Weights of a small mixture-of-experts language model, trained from scratch on English Wikipedia.
Training: 541M tokens, 8252 steps.
Below are experts of layer 7 (counted from 0) of a mixture-of-experts language model. Rows are named router (the router's row for the expert), up (a neuron's input weights, with its number), down (a neuron's output weights, with its number) and show model dimensions 0-191. Each number is 128 + 32 x the weight over its row's rms, rounded and kept within 0 to 255.
After each expert's rows: "comes after" lists some tokens at least twice as common just before its tokens as in all text. This comes from a sample of Wikipedia text that the model never trained on. Tokens count by the router's weight.

# expert 104
router [142 121  90 176 135 133 116 157 170 140 157 167 113 146 121 135 124  95 172 169 102 131  99  78 146 146 166 132 135 196 140 141 165  90 145 156  78 184 156 102 130 125 136 100 154 154  74  98 138 151 142  76 126 103 179  73  70 135 121  63 100 151 149 184 131 150 130 132 102 149 132 120 119  64 131 176 175 122 145 167 109 147 171 149 170 146 109  84  88 110  80 134  90 145 155  97 183  70 202 193 112  93  92 168 144 130 144 124 113 156 130 138 123 153 124 121  78  65 110  85 111 136 170 139 138 171 152 117 137 144 123 125  97  77 100 156 134  75 143 149  92 111 144 133 100 135  82  85 126  85 126 101 197 146  76  85 114  79 142 104 163 168  90 110 147  72 152 155 142 135 148 199  77 167 135 133 119 108 128 124  70 148 115 161 126 158  95  61 157  69 114 141]
up0 [136 172 134 154 134 113 126 105 184  77 131 102 126  73 128 144  75 100 173 149 189 114 105  79 106  79  97 151  83 114 210 121 185 156 127 136 130 126 130 105 148 151 162 108  94 136 103 101 132 134 168  54 137 135 114 198 105 131 106 117 116 200 155 140  90  82 112 136 140 170 136 112  96 122 156  78 144 143 154 132  70  87 145 113 115  94  73 119  61 179  53 123  69 130 158 127 110 123  83 137  83 140 113 114 140 144 136  93 159 110 129 159 127 116  93 140  53 133 107  58 171 189  99 145  90 136 131 165 133 122 168 111 140 133 140 122 190 140 105 103 117 144 118 160 116 149 151 103  81 127 100 115 118  60  76 127 166  85 123 120 120 157 103  83 162 151 129 132 128  76 170 145 118 158 169 195 164  76 119 176  84 105 101 154 126 132 117 116  54 121 127 131]
down0 [164 114 130 138 148 184 153 147 152 128 104 163  78 118 120  92 144  63  99 122 124 100 118 150  78  81 138 130 125 125 157 161   8 135 143 206 114  97 121 139 169 136 133 186 114  95 155 145  75 108  90 134 126 133 128 139 127 172 134 105 172 119  82  66 130 124 133 142 173  93 151 148 147 120 118  75 119 112 160  98 113 111 159 124 120  87 128 120 168  72 139 114 150  90 105 119  92 111 107 132 100 133 180 185 142 137 135 122 104 158 136  93  69 175 197 118 127 131  98 124 140 163  93 149 134 129 135 167  99  47 109 137 114 158 106  90 114 122 115 126 184 135 104  87 104 118 134 228 119  85 114 154 107  86 102 146 174  91 146  65 137  73 143 116 108 134 103 128 156 168 113 123 175 113  21 122 146 125  68 138 152  95 145 120 130  87 134 143 140 122  46 134]
up1 [132  78 139 168 132  83 166 166  99 104 162 116 158 143 101 175  95  70 178 117 136 149 186  90 156 147  56 191 141 123 145 118 130 108 137 113  29 155 126 170 157  80 173 106 138 127  63 105 112  89 162 148 135 129 158 178 164 111 144  88 169 201 110 167 119  95  77 111 113 107  85 130 151 108 166 105 153 192 117 125 100 189 170 116 121  80  98  89 101 103  87 167 125 113 119 130 155 122 116 120  74 132 124  82 183 170 131 112 124 133 130 175 112 142 129 145 125 116 158 151 144 145 134 158 124 210  74 159 131 110 118 130 122 122 106 119 118 124  83 139 159 128 131 111 104 157 111 105 202 122 102  99  96 110  88 130  89  90 110  52 151 144 134 104 171  50 125  99 114 178 174 139 132 100 164 144 113 112 138 180 147 127 118 115  85 199 133 119 103  92 148 107]
down1 [189 160 121  92 168  74 146 114 142 127 157 136 114 123 198 109 192 164 155  61 133 109 169 122 166 146 127 110 100 135  63  71 128 130  83 152 161 141 133 109 139 138  89 132 110 116 162 118  72 136  84  75 126  77 141 144 158  46 145 232  83 106 148 142 137 150  93 146  54 130  59 162 130 105 131 175 121 109 133 134 165 114  95 111 131 153 114 125 164 158 141  97 154 125  89 130 128 167 133  89 132  99 149  95  59  80 144 136 107  55  97 155 200  99 166 141 176 175 111 163  97 121  85 147  99 151 123 121  90 161  86 136 138 160 157 150 120 162 123  97 185 136 118 121 173 115 138 119 112 130 121  65 116  89 150 119 105 157  74 136  90 126 160  90 141 147 105 144  80 107 141 103 167 156  97  99  83 137 119 117 159  87 114 110  75 152 157 124 109 107 135  88]
comes after: "a", " |\n", "ia", "i", "|---|\n", "o"

# expert 11
router [105 117  78 163 159 115 117 147 144  88 130 117 106 136  69 109 150  92 134 147  94 143 134  35 134 158 132 147 110 190 174 100 152  67 152 180  45 145 162 120 159 104 108 124 102 187  99  85  85 166 142 117 168 148 149  77 116 163 125  82 115 157 139 168  94 105 127  94 108 122  81 120 103  51  93 148 141 131 123 177 109 137 158 143 176 120 123 134  78 101 103 127 113 132 137  79 177  76 154 144  89 117 107 198 166 132  96 102  97 145 124 127  66 107 112 161 140  88  53  77 104 112 158 158 151 157 165 137 153 124 127 120  72 138 114  99 146  54 125 146 139 127 143 128  84 159 104  20 164 128 109 125 165 120 107 130 120 117 111  86 140 129 120  89 151  80 171 107 162 113 119 166  83 164 125  99 164 123 102 114  98 121 101  83 105 155 155 110 165  86 153 116]
up0 [153 112 152 132 153 160  73  76 110  86 149 159 198 114 143 153 120 127 123 132 164  90  97 151  99 146 129 181 146 130  93 137 139 130 160 156 137 114 145 120 125 134 111 117 190 116  76 146 177  98  88 106 147 143 147 134 114 201 152  52 147 177 116 119 166 112 122 189  98 141 181 164 154  86 123 112  91 102 124 123 126 114 153 127 157 120 170 148 120 113  86 105  79 144 136 124  81 132 165 136 118 146 136 134 132 150 186 156 120  86 154 139 110 139 170 134  88 167 147 182 121 168 123 111 149 131  67  56  60 147 167 150 218  73 121 108 116 175 159  70 113 150 129 128 155  80 170 148  94 120 139 137 145 140 138 136 120 111 181 129 173 123 123 147 176  98 113 134 140 172 147 191 155 129 191 149 134  59 110 119 126 185  73 117 145 132  59 110 127  41  76 130]
down0 [115 145 103  58  97 151 124 133 123 126 178 194 163 122 124  44 122 144 158  90 158 100 133 125 119 123 144 124 179 156 117 133  73 183 116  96  92 101 160 124  91 122 180  67 148 150 142 120 120 156 151 114 116 151 154 106  97 139  90 138 134  98 130  94 125 186 141  91 100 171 159 135 154  80  99 114 133 148 134 172  89 142 100 175 190 227 129 165 186 192 125 130 130 123 134 129 133 121 138 128 137 151  92 125 108 140  57 145 188  94 196 149 138 204 167 115 120 154 191 141 144 126 126 133 102 133  85 108 120 110 174 142 157 113 118 128 124 100 153 198  69 145 114 148 142 107 187 144 111 130 106 136 106  86  86 171 197 153  87  88 148 133 131 215 104 151 173 145 141 110 155 161 166 152 137 140 139 136 122 111 133 161  90  74 119 146 141 123 165 150 137 191]
up1 [134 141 161 126 152 162 155 137 155 111 185 147 138 103  69 145 117 122 116  94 112 145  82 144 151 132 181 130 172 186 171 151 119  85 126 180  77  98 150  94  66  97  83 128 161 137 125  71 125 122 146 127 131 110  99 152 138 131 177  78 122 133 143 122 160  65 135 154 175 159  95 111 135  61 119 127 142 138 154 124  98 141 199 170 132 175 109 117 124 101 108 160  72 161 169 167 172  98 107 183 136  80 208 123 140 134 127 138 150 170 127 220 130 168 154 115 133 119 163 154 157  95 136  92 145 159 132 114  91 117 112 157 162  86  92 137 124  97 143 107 131 107 106 129  71 161 118 115 147  90  97  90 171 145 123 196  79  19 115 104 141 123 168 132 144 136 191 142 122 145 159 146 117 132  88  99 125 114  99 128 122 125  99  77 138 143  96 157 132 187 132  42]
down1 [131 134  81  96 117 135 104 176 115 142 151 123 194 100 178 137 153 159  95 159 193  66  94 172  65 105 174 100 144  98 143 140  85 136 162 120 123 159 137 171 183 161 191 173 137 158 148  97  73 106 147 117 134 151 168 140 153 147 115  91 113 107 136  86 150 165 122 149 150 174 108 138 124  91 169 141 180 190 193 127 102 149 134  49 113 114 166 122 148  90 181 172 129 157 143  77 156 153  79 163 147  76 101  94 143 152 140 148 126 148 151 132  89 181 153 154 130 165 153  58 116  99 139 146 121  88 121 123 107  98 139 131  79 124 147 163  40  97 108 146 123 100 132  89 160 151 124 106 169 141 133 186  69  67 147 144 174 133 101 119 139 139 154 153 100  99 106  93 144 148 102  90 134  87 174 168  74 154  97  76 143 147 149 160 115  85 126 100 123 117 128 141]
comes after: " ", "–", " (", "/", "200", "6"

# expert 83
router [129 119 116 165 148 144 112 136 180 119 101 123 106 167 134  86 118  56 147  87 130 162 118 109 158 132 102 142 151 166 130  71 157 116 175 161  51 149 153 121  88  99 123  97 118 196  82  97 130 115 107  78 138 179 103  58  79 115 117  82  75 159 127 145 113 130  83 114 127  94  98 135 134  87 119 186 142 176 135 135 105 145 229 126 112 115 109 152 112 124 126 159 105 160 138 155 130 116 144 155 117 148 130 109 186 150  97  91 153 164 130 155  70 108 127 107 150   0 110 138 145 165 165 146 141 131 132 156 111  92  86 130 140 136 149 138 128 129 154 175  83  94 154 137  81 182 143  87 119 122 140  98 159 176  92 144 102  87  96  60 213 144  99 104 154  77 139 108 135 155 168 144 128 161 116 121 145 169 124 138  92 119 109 106 139 139 104 148  96  98 156  51]
up0 [141  94 126 164 160  83 152 111  96 162 123  69  98 137 158 146 132 128 178 177 121 136 129 173 101 115 125 101 132 132 106 149 147 154 170 111  93 173 173 166 123 127 157  84 101 140 159 113 110  89 182 130 198  82 136 108  70 124 105 187 118  95 104 165  89 134 123 120 177 121 149  61 139 120 173 192 139 142 134 194 147 158 117 143 124 132 146 132 125  98 103 179 101 126 127 137 141 112  57 138 130 138 141 107 112  55 113 160 143 112  63 213 104 132  23 149 115 162  94 162 140 118 153 113 109 151 144 110  94 124  99 100 166 143 111 112 121 121 108 124 180 148 132  91  85 109  99 141 150 130 124 110 178 104 141  69 135   9 120 157 179 109 102  88 153  89 131 133 129 124 112 146 111 111 145  79 192  82 179 118 107 150 164 106 104 154  66 149 137 117 109 135]
down0 [133 126  47 150 117 158 146 159 119 108 105 146 127 142 119 113 190 152 200  93 137 157 130  85 124 135  57 135 149  99  80 131  56 108 125  94 130 162  58 169 150 125 112 101  92 138 122 186 180 121 110 155 122 173 183 120 118 138  92 122 202 142 103 107  67 127 150 117 167 124 150 170  94 169 167 112 197 146  65 194 146 138 113 180 106 134 127 111 127  91 138 112 150  95 146 150 157 153 132 128 118 128 100 127 122  75 170  93 171 143  96  91 134  96 164 162 151 113 151 153  99  94  93 104 130 118 193 108 135 104 125 121 122  66 147 133  68 152 153  61 165  95  85 135 107  60 154 170 139 144 152  84  86  86 130 107  87 113 107 168 139 156 121 153 125 100  65 147  85 138  78 125 121 115 182 153  94 135 190 164  86 106 105 139 101 158 155 133 111 106 130 121]
up1 [148 132 121 108 175  90 138 108  93 117 142  78 137 168 144  99 134 116  95 220  67 137 153 119 130 101 132 154 140 122 189  98 106 111 116 107  99 144  83 156 113 108 140 144 166 218 108 143  93 131  34 171 109 137  77 167 128 113 111 207 130 113 134 161  51 155  70 134 122 127 186 164 144 124 105 172  72 115 136 149 113 131  91 137 110 152 127 125 130 128 159 123 108  97 151 133 131 153  85 126 146 114 102 109 140 224  84 107 136 163  85 136 112 147 135 167 108 174  89 110 137 127 103 169  57 157  84 152 133 129  77  94  93 167 112 103  70  81  96 150 153 172 122 149 151 158 113 113 118 213  92 151 142 151  81  70  84 149 114 104 122 124 123  83 119  89 120 137 109 127 136 103 129 107 143 191 128 109 149 147  99  52 129 117 123  94 101 102 159 135 133 167]
down1 [137 178 144 107 113 146 116 172  96 105 141 164 157 164 127 182 125  92 102  90 179 159  88 102  75 122 114  72 155 122 109 161  91 108 128  43 165 116 147 116 172 105 126 185  98  52  73  91 143 108 131  57 169 167 137 125 168  90 136 130 112 126  86  82 144 116 102 127 104 118 103 132 113  97 196 151 152 129 126 132 142 118  87 132  93 114 137 192 137 166 147 177 165 135 210 168 138 128  91  90  93 162 171 132 132 174 128  82 112 126 128 123  82 121  81 120 148 160 127 108 103 128  77 157 149  93 146 146 128 144 156 104 130 154 127 116 193 153 136  70 125 153 147  97 145  80 141 126  87  97 159 182 143 173 169 182 111 149 164 116 191  95 184 135 138 140  59 107  97  95 139 102 127  81 102 149 177 123 113 172 119 179 161 181 105 148 148 103 156 150 128  97]
comes after: " did", " to", " was", " is", " and", " he"

# expert 29
router [126  74 106 105 124 160  73 135 171 155 111 160 115 155  94  91 138  93 149 112  81 111 113  94 147 146 137 117 153 189 171 107 117  74 191 148  56 177 112 113 148  75 116  77 111 145 118  54  80 165 113  89 117 136 172  96 103 154 132  71  93 129 161 120 116 156 133 122 180 157 183  97 138  48 138 127 178  87 124 129 110 131 184 143 144 106 119 141 125 112 100 155 140 105 148  78 148  97 124 180  94 137 131 179 160 109 128  68 127 149 162  95  79 131 114 154 108  49 113 102 106  96 153 135 171 177 143 130 109 118 131 164 115 116 101 158 129  48 120 147  92 125 150 112 134 140 107  59 121 124 144 131 162 131 115 128 132  67 145 110 173 119  95 119 115  93 195 105 199 168 147 167  84 179 121 115 144 136  74 123 117 156  90 128 123 158 126 121 168  47 133 139]
up0 [127  78 106 101 127 136 169 148 120  52 148  53 161 103 113 189  48 125 124 105 153  80 102 159 121 103 181 162 122 126  85 146 126  95 170 125  90  99 147 108 130  82 154  91 141 106  80 131 136 152 166  85 189 215 155  84 126 138 175 181 113 177 160 103 123 127 108 109  45  81 152 132 124 135  95  95 114 129 127 114 101 106 114 146 199 117 144  94 168 170 111  89 103  68 152 175 139  99 105  95 153 122 107 134 148  78 119  65 111 129 132 130  73 145 136 106 154  99 155  72 167  96  64 170 103 101 154 151 137 175 146 108 108 156 135 134 124 142 118 112  68 154 145 117 139 119 130 107 109  96 120  77 138 134 136 101 148 106 163  87 139 147 132  88 124 165 174  89 155 112 144 106 131 101  97 137 157 117 117 135 102 121 153 121 128 156 201  22 121 133 127 120]
down0 [202 112 155 213 131 119 142 110 102 184 137 114 158 137 117 180  89 135 124  36 135 143 106 140 134 107 165 122 161 112 139 101 106 152 104  65 118 168  36 150  95 162 127 148 116 111 128 101 125 153 102 100 162  84 143 138 147 167 160 166 172 132 111 134 101 106  98 120 135 162 156 160 152 193  57 132 194  90 142 115 171 114 134 100  96 133 124  90 164 175 133 130 100 124 147 129 151  86 132 140 128 141 107 165 159  93 146 127 171 138  77 126 105 140 175 151 134 133 131 145 130 104  87 121 190 113 127 118 123  75 136  97 134  75 127  87  80 147 133  94 180 190 146 124 124 136  90  77 128 120 138  36  76  96 163 125  97 105 181 135  84 111 161 124 114 128 121 178  97 197 121  86  98 109 132 111  91 188 133 139 136 119 156 176 157 133 155  87  62 119 104 101]
up1 [132 157 151 152 209  77 128 103 142  72 135  74 168  94 175 129 141 154 132  29 152  84 159 135 161 125 135 153 146 104  98 137 154 126 141 134  99 214 152 155  99 148 144 110  83 138 122 133 126 160 131 166 120 171  98  96  74 157 169 183  84 157  72 107  80 136 129 143 170 145  43  87 178 109  74 164 136 151 179 140 129 117 119 160 132 175 186 154  99 168 121 166 131 134 116 201 116 179 143  93 133  99 104  74  71 115 208 126 169  66 139 149 165  80 111 124 127 113 139 104 137 168 145  77 171 154 130 119 145  53 121 123 152 120 132 157 119 166 130 174 119 131 115 112 104 120 145 128 113 138 108 108 167 154 127 119 115 115 192 149 142 182 157 155 148 178 156 108 157 105 154 125 165 128  77 112 123  97 151 163 125 151 123 125 136 151 132 118 110  93 164 104]
down1 [153  60 103 187 134  88 143  43 214 105 157 127  98 201  70 122 102 122 123 182 193  90 139 129 164 121 142 211  78 109 155 101 131 137 128 104 126  94 123 104 115 116 151 137 175 117 127  99  95 109 111 109 157  95 168 111 130 126 145  85 104 161 141  81  93 156 114 148 111 211 138 102 146 149 119 112 185 143 132  88 139 111 192 197  84 108 139 127 127  95 122 146  90 124 171 135  90 155 177 119 165  71 154  82  89  88 186 136 144  98 144 160 118 150  93 111 125 151 143 104 163  84 141  78 126 152 157 182  73 149  98 142 171 165  93  96 108  93 119  70 122 155 110 125 184  73 117  86 122 157 138 124  97 133  92  79  92  97 129 129 116  88  96 153 136 168 116 104 132 110 132 143 165  94 131 125 128 150 152 151 134 108 142 100 111 120  63 148 100 132 122 163]
comes after: ".", "9", "8", ",", "7", "6"

# expert 124
router [110 116 111  97 160 155 122 129 128 118 132 144  86 107 107 153 124  96 159 126 127  98 105  71 158 112  88 176 148 147 154  82 134 101 143 145  60 112 116 135 169  73 122  92 153 139  62 122 128 127 133 130 110 152 135 111 117 190 150 114 147 109 134 113 147  98 113 108 107 107 129  88 129 117 161 116 164 153 180 129  67 117 212 194 126 135 141 160 110 119 124 145 117 118 205  78 173 113 148 118 134 148 160 182 188 181 130  44 104 169 137 154  49 104 127 168 127  11  94  78 146 185 120 133 148 128 147 159 118  86 103 149  89 103 132 134 178 120  90 114 126  92 139 128  80 140 126  81 118 145 151 134 191 172  90 159  96  66 137  66 117 158 119 111 140 123 162 124 141  85 145 177 128 117  93 142 126  88 126 206 104 101 136  95  98 171 139 146 144 142 122  78]
up0 [115 117 214 156 112 135 151 148 156 144 170  98  85 107  76 112  59 117 113 102  90 117 111 125 127  88 141 141 202 151 113 216 131 100 124 105  82 150 166 110 142 166 146 158 112 144  93  96 117 120  99  96 138  57 140 101 108 114  85  81  56 151 115 151  95 123  96 142 154 142  45 123 207 127 124 148  83  96 113 108 127 161 127 175  93 134 136  81 155  84 138 165  97 124 110 148 116 109 124 133 113  78 105 109 117 146  38 174 172 212  87  75  76  95 147 177 146 143 110 151 103 152 116 120  97 111 137 179 180 149 170 162  88 162 141 132 152 108 102 101 109 128 136 142 137  89  86 114 139 117 104 155 184 118 135  98 131 127 137 103 109 143 125 159  87 166 107 113 111 117 162  89 122  97 177  99  90 116 130 137 155 103 174  88 157 140  99  67 109 124 102  99]
down0 [152  83 130 116  90 139 136 128 121 111 111  78 133  59 119 215 137 118 132 120 123  87  59 163 179  86 109 149 134  88 125 163 133 117 166 120 113 123 118 149  75 142 117 163 114  92 127 171 190 153 145 162 121  99 157 147 132 182  76 115 108 114 130 112 148 146 125 113 101 163 141 123 157 118 116  88 125  94 135 108 143 144 140 122 108 112 170 135 162  86 107  82  89 181 138  80 181 112  96  71 186 196 175 180 104 131 115 160 145 165 145 103 202 131 112 175 135 148 175  74 171 165  96 113 118 107 140 123  68 122 118 107 121 110 106 117  89 202  86 199  91 105 111 156 136 153  82  98 178 117  76 112 105 176 130 136 144 172 169  94 114 145  81 117 150 120 133  89  88 104 103 121 167 147 136 100  67 135 144  94  50  71 129 100 147  97 103 149 130 141 167 105]
up1 [106 140 159 109 183 138 137 156 125 119 182 115 131 160 138 139 146  54 164  88 104 154 118 100  97  78 135 151 121 113 161 132 125 143 129 216  75 117 142 159 171 117 108  92 112 169 118 132 106 145  87 133 145 178  90 124 135 134 146 117 121 113 108 123  86 121  97 119  95 125 109  95 163 143 133 122 111 120 114 137 124 142 151 134 144  94 145 149 118 151 117 126  87 102  97 174 117 143  96 178 133 164 179 108 201 111 101 117 117 114 152  58 138  77  63  85  97 139 132 146 142  94 149 197  92 123 182  82 110 137  97 101 108 132  87 110 204  81  98 140  66 125 121 143  91 116  89 117 172 194 116 179 132  99 145 110 140  78 151 186 136  76  95  99 114 144 160  73 130 166 104 143 177 133 107  36  64 196 151 144 118  44 143 148 153  96 139 167 121 148 113 175]
down1 [116 144 154 147 102 100 173 134 159 157 129 101 101 154 109 171 141 138 161  59 119 132 143 182 113 101 111  88  78 140 129 151 128 134  66 129 155  61 105 137 159 133 146 136 195 101 192  94 114 115  45 111 125 161 149 130 191 100 118 124  89 128 143 169 202 132 149 187 179 110  90 163 163 108 212 127 143  92 141 113 127 137 108 109 130 189 177 144 128 150 116  95 158 121 164 125 151 127 128 112 125 153 104 103 147 141 127  81  74 164 146 142  94 143 101  67 145 134 175 163 190  53 112 189 173 109  71 111 130 207 141  84 151 130 162 101 117 141  83 150 166 135 165 126 162 110  70 157 141 142 167 117 161 109 101 108 124 149 114 133  91  93 105 130 142 114 147 149 108 126 145 126 117 154 176 147 169 116 132  37  93 176 172 149 152 127 118 173 113 111 115 132]
comes after: " the", " a", " The", "th", " first", " football"

# expert 98
router [132  96 113 136 151 121 133 159 190 148 147 141 141 186 119 108 171  69 181 111 111 157 145  93 157 142 113 124 122 180 136 125 159  80 121 145  58 195 155 118 165 103 119 109 147 144  94 103 115 207 128  86 114  83 142  69  58 144 117 113 112 127 176 121  78  94 130 118 123 161 136  62 128 105 139 184 167 123 117 167 108 161 186  93 144 156 115  54 107 137  85 136  99 152 160 101 179  87 166 170 114 132 139 190 155 102  76 112 116 126 127 140 102 147 104 166  82  80  90 126 116 149 180 129 120 185 168 123 130 136 125  88  71 133 112 165 157  63 150 175  93 107 137 126 135 187  89  88 162 108 153 128 157 159 102  96 148  98 131 107 153 135 105  77 150  93 175 129 149 121 140 168  77 184  86 117 144 150 130 121  92  95 127 143 122 196 129  82 131  85 155 123]
up0 [134  82 121 139 196  50  75 153 156 106 125 107  97 127 121 130 152 122 145  93  73 123 122 107 123 103 107 195 138 169 117  70 177  57 162 166 111 132 142 148 120  90 143 152  94 138  77 149  73 171  85 130 122 124 139 167 128 150 142  89 137 122  97 150  94 128 104  98 137 129 119 162  88  94 146 216 197 120 117 169  48 121 149 122  98 119  99 141 113 102 130 129 139  81 152 127 174 129 168 205  68 129 131 151 119 171 143 108 101 114 211 116 132  64 127 125 132 108  94 151  86 142 146 110 162 177  98 103 127 129 119 119  74 111 127 150 172  78 146 112  65 106 192 146 154 135  87  81  94  96 100 129 150 174 101 159  56 113 158 127 172 112 126 121 125  63 149 100 170 108 146 124  97 133 113 110 155 153 134 138  97 126 148  80  94 102 141 161 152 126 170 114]
down0 [ 82 155 151 157 106 134 149 134  95  85 129 158 103  74 154 109 161 140 149 103 192  90  72 134 155 138 113 124 121  78  87 162 121 181 145 143 148 101 139 136 115 157 159 128 145 103  99 165 130 119 139 167 121 153  93 135 175 110 133 191 133 133  43 107  70 119 220 135 164  75 147 124 102 116 161  97 127 163 122 101  79 114  99 127 116  48 157 175 137 147 148 113 177 120 139 136  95 150 125 166  96 102 129 190 123 136 174 145  95 147 130 125 141  96  89 150 187  81  86 135 179 129 140  70 163  82 129  38 145 159 106 117 140  99 143 153 126 140 142 122 127  75 158 135 127 103  92 188 143 165  96 101 157 100 124 132 128  56  89 145  97 124 153 153 104 123 182 125  95  87 121 156 148 128 140 122 129 193 152  90 201 152  91 193 149 129 114 155 107 186 153 115]
up1 [158 106 114 183 143 135  97 140  59 115 157 103 106 138 158 155 107  86 168 139 127 198 115 107 160 155 156 124 156 179 149 168 155  82 181 150  92 127 151  84 133 151 114 157  80 157 150 121 118 128 153  94 122 254 148  15  99 164 123 135  53 104 129 127  99 183 161   0  49  98 113  91  87 140 131 145 156 144 171 126 144 128 134 107 177 160 135 145  97 137  99 166 179 123 122 131 201 121 123 124  74 138 108 116  89  97 124 126 139 136 158 152 119 113 148 133 132 131 135 152 129  96 186 191 109 138 112 118 111  80 148  95 146 123 114  85 109 127 111 148 121 121 166 134 124 112 132 128 115 133 145  92 136 104 100 113 115 147 153  72 164 139 105 117 151  96 135 169 187 155 140 150 112 152 118 128 100 103 126 127  98 110 142 138 162 163 123 117 168  74 144 100]
down1 [144 144 123 132 108 109 104 127 131  84 177 163  82 134  58 173 150  87 160  95 148 144 119 110 150 111  94 201 177 150  98  79 169  61 115 158 162  86 105 124 127 127 114 120 119 167 100 211  75 212 142 110 197 110  71 152 124 124 150 110  90 179  93  85 101 134 169 155  69  71 150 167 136 112 133 126 109 101 196 109 116 100 127 110 105 122 126  76 144  85 166 146 175 111 153 138 111 109 118 123  80 166 133 120 138 150 102 126 149 131 152  99 107 111 168 153  82 116 132 170 104 143 128  81  90  82 105 123 121 171  57 111 106 122 107 148 129 147  68 125 112 109 114 161 153 116 119 106 118 123 222 161 130 140  50 129 150  98 127  87 119 134 132  88 185 113 122 111 179 149 126 114 164 145 145 124 155 142 110 173 127 106 155  55  88 114 142 126 169  99 113  88]
comes after: " ", "%", " |\n", " (", "\n", " the"

# expert 76
router [130 133  96 134 130 121 122 137 109  87 156 118 101 121 122 158 154 103 162  81  96 137 137 110 146 170 104 165 166 142 127  64 114 115 148 207  57 103 122 113 176  43 115 109 123 185  73 156  96 147 137  64 159 171 110 107 141 164 170 134 144 118 115 158 131 107 105 125 116  96 151 114 155 127 164 111 170 139 174 139  96 144 117 167 147 195 124 163 125 106  98 107 114 131 163 128 127 115 108 120 128 132 191 165 147 170 126  34  94 163 120  98  52 124 127  88 190  88 105  82 139 126 119 113 158 168 144 123 129  61  97  91  76  64 139 128 179 142 107 119 124 149 134 181 111 120 131  73 156 186 138 157 168 130  95 189  83  99 119  73 149 134 115 112 161 133 162  73 119 128 164 109  70 102  67 117 108 111 116 187  92 131 113  89 126 146 134 174 159 122 148  87]
up0 [115 108 182 133 163 120 164 142 113 111  88 160  85 134  87 125 122 152 147 192 124 141 136 150  83  62 154  98  69 130 171 166 109 139 186  83 182 131 186 116 124 114 100 126 143 152  84  84 104 148 128 155 108 153 174 151 164 126 145 103 153  73 102 133 122 126 114 135 139 137 161 121 100  99 156 137 121  98 129  76 151 125 191 146 156 109  88 150 169 117 162  89  98 126 161 148 113 155 110 135 153 179  89 101 121 105  79 107 125 180 128 154 200 103 131 115 130 147  64 119 161 185  87 156 133 133 160  94 150 142 127  56 145 151 105  84 148  74  77 126 207 142 104 143 166 138 124  85  92 125  41 180 114 170 172 124 153 118 133  86 128 176 101 112 176  37  90 103 169 139 124 127 131  95 140 165 127 133  81 145 140 113 128 144  59 122 105 179 149 134 100 162]
down0 [143 122 133  76  98  99 107 147 192 155 113 104 148 115 174 130 144  93 119  46 134 175 143  88 152 129 126 121  99 182 170  73 158 153 127 148 157 137 131 152 193 179 161  89 129 152 109  39 119 144 122 128 117 178 176 122 108 104 126 126 133 155 177 141 175 143  83 155  91 178  98 159 144  97  73 143  98 162 148 103 138 152 156 115 106 136 107  79 121 162 101 121  85 118  92 219 166 118 127 124 111 116 123 128 131 108 109 153 115  89  98 120 133  91 124 173 121 156 153 158 100 114 162 155 130 150 140  85 155 125  99 119  69 161 100 127 108 136 154 115 109 130  92  97  64 205 160 120 180 114  97 113  84 102 108 161 136 150 159 132  89  66  90 101 157 113  65  64 174 108  88 150 102 112 123 136 105 191 152  71 163  90  98  72 131 101 159  82  90 143 119 156]
up1 [135  90 103 126 120 178 162 160  73 141 127 118  87 140 102  52 151 142 145 152 160 113 162 114 107  80 130 143 140 124 110 116 130 138 144  95 191 173  94 114 118 137 121 157 139 126  35 114 120 159 102 185 140 166 165 192 127 118 171 142  81  86 104 153 127 144 136 122 128 115 144 179  81 184 168 152  98 154 160 169 137 142 144 152 101  45 130 155  92 144 136 117 119  99 172  96 128 114 121 106  86 113  97 132 117 143 120 138 141 101 208 223 111  76  89 109 123 160 130 146 107 166 166  97 126 123 174 120  53 102 110 130 133 113 173 128  78  98 130 115 120 136 139 179 167 106  82 103 159 120  88  90  86 110 141 126 139 118 103  94 136  98 124 166 150  47 101  93  92 145 151 140 122 122 119 138 192  51 145 102 132 183 126 109  77 141  51 144 142  95 164 109]
down1 [129 101 113  72  82 143 157 136 130 143 138 155 109 110 124 138 102 129 116  86 150  95 110 162 116 131 100 143 114 147 195 133  90 138 108 172 147 152 156 130  83 146  90 213 128 170 163 147 110 120 144  76  81  87 152 122  98 111 129 136 171  56 153  93  85 125 147 166 128 126 192  83 153 130 173 113 133 181  44 158 103 144 146  97 151 130  75 110 107 147  55 139  96 156  98  98 120 122  80 108 209 187 187 105 114 190 127 139  79  95  58 178 133 142 106 152 182 160 121 167 139 158  89  99 105  78  80 126 117 105 155 103 149 110 107 151 150 125 120 139 162 157  91 148 148  97 108 117 108 147 114 125 120 121 199 166 136 105 125 103  69 113  88 119 127 176 123 148 185 169 148 173 105 132 112 118 143 124 118 133 165 148 136 175 186 150 135 135  69 181  95 128]
comes after: " f", " m", " F", " co", " M", "em"